From a checkpoint of a small mixture-of-experts model trained on Wikipedia.
Experts: 128 experts in each of 4 layers, 8 picks a token, a softmax router.
Training: a variant of Muon for the experts, 600M tokens, 4577 steps.
Below are experts of layer 3 (counted from 0) of a mixture-of-experts language model. Rows are named gate (a neuron's input weights, with its number), up (a neuron's input weights, with its number) and show model dimensions 80-159. Each number is 128 + 24 x the weight over its row's rms, rounded and kept within 0 to 255. Numbers have three digits each.
Before each expert's rows: "gets" lists some tokens that make up at least twice as much of what it gets as of all text. This comes from a sample of Wikipedia text that the model never trained on. Tokens count by the router's weight.

# expert 127
gets: "-", "–", "  ", "/", " inter", " -"
gate0:140065122088104145121104147095119125106143130078112106099134114115140108100135146126095127133108163119126115111109130125133136123114144141117158128097130142104093085132122108087104126140152117142125132084160138151159113159105119110154127123
up0:143131105148096085150127137127131130149139105116142173092134103111145096165126122098131104141091079103152136183133137098112088134131147140135134144102122102143162161076132118097131114126171132136118099148132134101131143088141094143162121166
gate1:137133155140147112145098118099090084111136184128115159085126099138108119140166133161138160151113102142141172126143195100176140125125132110095142119131180092131099151083147109158117117114078132151159156164160147127155126122119137101131150145
up1:137111103144150096136141098171103146099126134108145084104113158099143159118163124102143134152131093095173114110089109149111168139167106126160087148144123146145168118151088126083145146126119137138116119107143144152086150124131135157135152117

# expert 119
gets: "age", "{", ";", "}", "′", "″"
gate0:082161139124150122159149118102105142170082141121103121158130124123081143085122123099080133097123146092124146169128151101138151147165134135140111127117158173120136184151163148177100130137112115171151102111198135124153101143138158094067127128
up0:132154143169120139174109124113140167126090117146101116143112146080097104142141157142130155119101090139135113144112085111139106136158091106171059129134147130182131111167107117121137139155130133161095107168155084116155131087122137137092152110
gate1:154097110101124124133169149134139121142112117165146123119124116139148132118104099157138115103136147145152176071147100062146164152123114135152125104145142114138148140089123104097137111115111170118136114107112138157113117158133092123119146122
up1:165159106117099112160152148068142114123113134161157144116164142138154138147140121098079100133139150129117108114161058107148153130130113120145142142137117146150136145139101130140126118132135179114152119116130131145112145110102120121110139083

# expert 45
gets: ".", "S", "M", " C", "H", " Co"
gate0:108094164106154110175095099112138086128146163141107141102162145126127150117167142113103143119087135138115085091104120101116150143135174111168091099106088132147107152114118092114107135111084165168161140133117145171131121130109104121090122151
up0:159134126174082099086129134152165126156124071183158119147121132131125150073137103127146097117140149118155132123144149126148153164094108124101150168114141137140119115123133155138091100150109107128114102126184110111086129093115125153110117138
gate1:161127142128084107134130102134129143125091149179172089091148136178134130145134093107136100147107193165061083150114107117156134141125131124107091098134126139155133145147148134201112149114104119124112107141145123144120149147135080080142132126
up1:123142119137165093108108159109117122142154132083148130105122138139151136075105129147136096132141107137136089092087120103113190114064148119118107150122132067154110205135125128155102143125094111101129122100141140106114120120132126171121144121

# expert 18
gets: "S", "″", "N", "E", "′", "F"
gate0:174113139141086087139164140130123103136110134128137150069138116141101118096113108134101116094138171151154085133154103145106151131126148181165122108115139119161116112155135110142123141110107116114106159142120081141124072158096091111084110118
up0:130126156122110126143136090142169107099101116132097098148108133140135114118143115127117131100137113101108118113136097136152103147186116157165158177072103109131168140132066122147133131159118165122133132140118166152150097164103141100127148147
gate1:121111128136097111146109117106126162130112144173131137143131088115075159161154154159109095171118140125128144121148124134161104127143158203139158129108117122137143111131140144155163163111126159118143112176118135161106081169133148133146130125
up1:109143138092081104127169112108160160106126163148124111149106119124129098177141125145100109132099124197129122099157095141123110114141150132157138124130134099102144096146149172153143117129128136125130088171088139137106126148160167111127126124

# expert 55
gets: "\n", " 0", " 1", " 3", " 2", "  "
gate0:091115136111172145099132109115122131082112069187153143149169120124092122146138152166138131117155117104105134091114134117159153117078141141139142128094150112101134102111157134120128124171183174155117128109159144108137120128128109134117093074
up0:133139113150107091127148129125150173139113114153119144156133145137129141154158151155129136131136152141126136136114096143084127123137145131169114107179127144088149112115109152085081143118094141141142125125166140110110166131101106142128159134
gate1:122145110061074122139091120135146091158101138086116120138101109157117140096103111143165152132165119133125095116112121116119126134125112142107132145131102168125144137138152151154139107137174110112092101152098125154101153123135136139115111160
up1:129124148127131103127131081153092139111118103131128119153159119133166087115118178114099112129126118111106106115077145154115114084100130098121103148127146108144147090113168093103119115169158135124115174148150082098095133138164137148159149134

# expert 7
gets: " |", "–", "|", ";", " 0", ":"
gate0:127143134123159149096138117140136107135139136132132172120150105106125131166146151105151083133151109122153103180090122092126158131133144127111135102119135085124114139156142096160091156137127105108146111092155191074122161107105156142092121111
up0:103146150146133126116165111126109126149160109105139158153080119154111081132148115128152106130162129165106106132168097112145134082139137134107091159112178148156086155135136108145120147118160158160107128166107147157136119136119123114163115130
gate1:136131108108088124159127136125155125116104153158085144123072143088126090150101150159131176130125093090104138156086100081150113153128115124105109122125149100185159162182154123145142110079195140131160087102097123137119116119160110133123101128
up1:116150125111122168162138158163135142132120142143136142132101190159153132162078140128091113136107108141121145142096106167135122134131149083079138143097137110130119099121104088105156122140140140152132114109120142127081110124144107153134092139

# expert 54
gets: "|", "M", "H", "G", "P", "K"
gate0:088148119117134146106111123125140149128115093163120162123158126137135108114146073095144080101115112165081088165092140156138144126134157135114094128133129097123121161148135168130099149093144124142140143126138114138095163111150113141141102115
up0:151112151150102127157098110131138126140132125155071114102156108089155137168080126138136117110123092134113173136139123101108117151117152135124116085117179133168102093149099096106158171134115159165100089125124172133144106141133128146116065163
gate1:149129102144139133114135098141098140146139121109131193156113117082114172107144149154142107124120145116129144116120118156106140117160141129132141110146167161160113159155146100168115119122100114146126165143111160081107117108107147132133119117
up1:114176190115144150152113126103148128190129126119133130129115105109133129150086153132083136201100092101111115119127134144098117104118121119116090107128093117100142139106132161077143094133143155162131117124141116103155186121141147120137110129

# expert 66
gets: "|", " |", "-", "/", ".", " Win"
gate0:158150130103093125117087083143102113177162079124112134128122098142140140123150136137142121128128138109110128112141155115113109127118086117132136123124140154151141143121121133137159130106131093124132115139084110132160108142113058115156142112
up0:110135122149108152111093139113092132153151130118122124143135115119141166090140185122141111148134101075121144105138139110060132132143146134130126103079131142119152096148137073111140162114140125124089127103101109172134082077133101117135140115
gate1:116119156112126128111139143137151098144144086140105113128140122153108120112121150124148157162138104113155126106151106109093129125118125097093116106131143088141114115141077133129132151151145099151184154099144135099117151135127111133110102161
up1:074137103141131149163136118133135116149144167116119091133105150089123085148116102141113150134115159180136089187137145143118053151139101133123102142123106142154137056117144120123147116129116140087136070092120132107157091116129126128127130133

# expert 5
gets: " the", " a", " his", " The", " an", " their"
gate0:096088149152140119052134114125158100178099141135136100143146119108118131086121131148137118157136126092119128164116123092100070146127167086146143128103160156138173137129196128134122113149118136117114182134116109150114112112089140158153117116
up0:113091112119156165096127113134148148078121106059142165177169144125096178102128130182086092127129139115098112116179138125186126126118164116159137083101089163152150124150159145123121086166126148097155115114131114116106087117091153108155085106
gate1:119136152157170086114119127105114162119132095143098066138143111135116147103145141109158120152161114114135154084152117131136146160116134151118153144164146135152143134120120089144047122140141128121147168144129165100102163119129120129092162154
up1:105172145114163088137126150119145146147131108129113100143143094139097117082093147119110102138136092139101138123167127158140085084079192109121135162119141116132104088146170134134107143138144128128131098127120140128114108130106116119108148142

# expert 87
gets: "0", " 2", " 1", "5", " 3", " 4"
gate0:125161131134150134073153149137115141118106082153142135177096123095122106097142135186137131105164147170097120124053164116128127133108136165105121146115136106121114168142093146124092126147107145162138088124114160130112149144121090134129111119
up0:138160156096131112097119137121111141127097148142126112149123101118110117102125169163132198152155119150117137129115147107130159116096140122117120143148138106105118127112121145152119117139088145157167139175149116135124122114113094162137169120
gate1:159161093120142174133136091111104088127117100134132129127119140141127144145132162149116118159126114176152109103116075119110099116132159127146095091121082151110151112109104113164111155145135109158126072095127130164137150109117156128146127142
up1:118182148125084122113118157109126159129147120134126154130117115147123130178069069113136140100135104105107125145121114151099147135074116141091126136121144126115100143112152100113126139041145130129127112129133124159139125165052116123184105127

# expert 100
gets: " the", " The", "The", " a", " his", " A"
gate0:116159121132141176095091140127190134155119122101122155153167119123147136155144116134122130121116150145118141131070147099132174112088134140100170127104140163128098117154157147140099087112118113102173119093151118153144121179100157120129140145
up0:150119180151113142162092163149106125120101143092153128132155138077117124155100116136157120126100102114124124148151106133110139125130130095099104172124125160112091143181163097176126129136127095128107124145123159114085176098134157151154141142
gate1:108091139117164135092115108140115106106085122125123098142153149102150127141106116128092173126115094163157104078155139135125092178133163151127100095165156137122092170135110158130128106136121166112135139154103122139159153100129081145120144142
up1:144109108131158106139190081111141098156169170150110108133146074091114112111130141125185117136130097163157185147142148137122119166142156135123126164131112113137111153128169112138120105120136142125113124177134153103170137139133145145106128134

# expert 63
gets: " the", " a", " his", " The", " their", " its"
gate0:160103138122088120130108102127114152120147156151118105162158109108108141113121119113141158136145109120127088139165142163110165150138158153133141161093104141151122140106122154176143114168140163125126126107096108152102116115130108075101120165
up0:102174158171137125175132146144106173161118073121102130117140123137134121141124071145121134090142160132143132124120116111163147080095145118151150155141127133148103094114121129175172161118095096130172166106108165156122128082161134128147151129
gate1:172133111085093159149121138173147158152120132120179146137139115092089123155126113145123140102114146139128126131129139144063130132113111159109107126110114127157127099132139170161145139120081131191158135109120095125162172151108167096159101107
up1:163106141096103102164076131104132111125103146104150153117125111104152113131160110125111097097074155148103121168126114134114128104119174119128142108122137145169126113151151136107110117110107187147110136112129096106182101165137103106127114091

# expert 108
gets: "–", " that", " which", "-", ",", ":"
gate0:135139114135119125163115148133086128112076139143106134135155155118113122117112149135130160116089078137128115162123123149103127124126132089121122136140148123172141092128158106163161154137116077125120139150091129137149119118177127139125138134
up0:137089126109113097181106117080114100108194145117161133092100101149100127129135134131099134128141125144141173111108149126138113135106189119157115133159106127123143169168122141135134159160143137094144183048114130148137126133136101133150143152
gate1:122126115155117090143112124134126142150147111148104120131092152139143112080132170132122141140154115123103086127142107135141084141132146132079102121147105146162108088141148123090110123176088154152139127120114126141142124155152083133134115096
up1:140149134094132147135109171098125105105146128106142195166144149157107154137137138109114157086118091139096142123104090108122106129143103090101144147120108124123115136090121119138084165110135134148111116114165085112144163123111143082119106147

# expert 67
gets: " 18", "1", " 1", "2", " 2", " 3"
gate0:173108135144151136090080136114103112086140157125081102110116094130102128130129141107134129116132113148130136156109126109114094157082175136087160150146136057131113160150169074156106124146144117135135139095105113152105115160098121126114096123
up0:112104106120104126123134153139126101099130149186159159143106140151100103138076129133073121096103135116101105146122173144115162122155124074144098142121144149138148091105153155131139123123148106100113127119123118098101116097131121162137118131
gate1:142140143139178126131056120096172101163098127154102158088113098112142124134144160102101163151073111120133167139144126150148124144121182136112125108165105105127085128092114081144111067110115103108080106077122096165142125139106110100136131168
up1:123126106141139121158084193151170132097122139143131130111127131111163121114122087085114138098092116150125137115086139134086152118106115130211113145143172168156107123129155151139136074112115106162076098113107136124091113133108097131128124120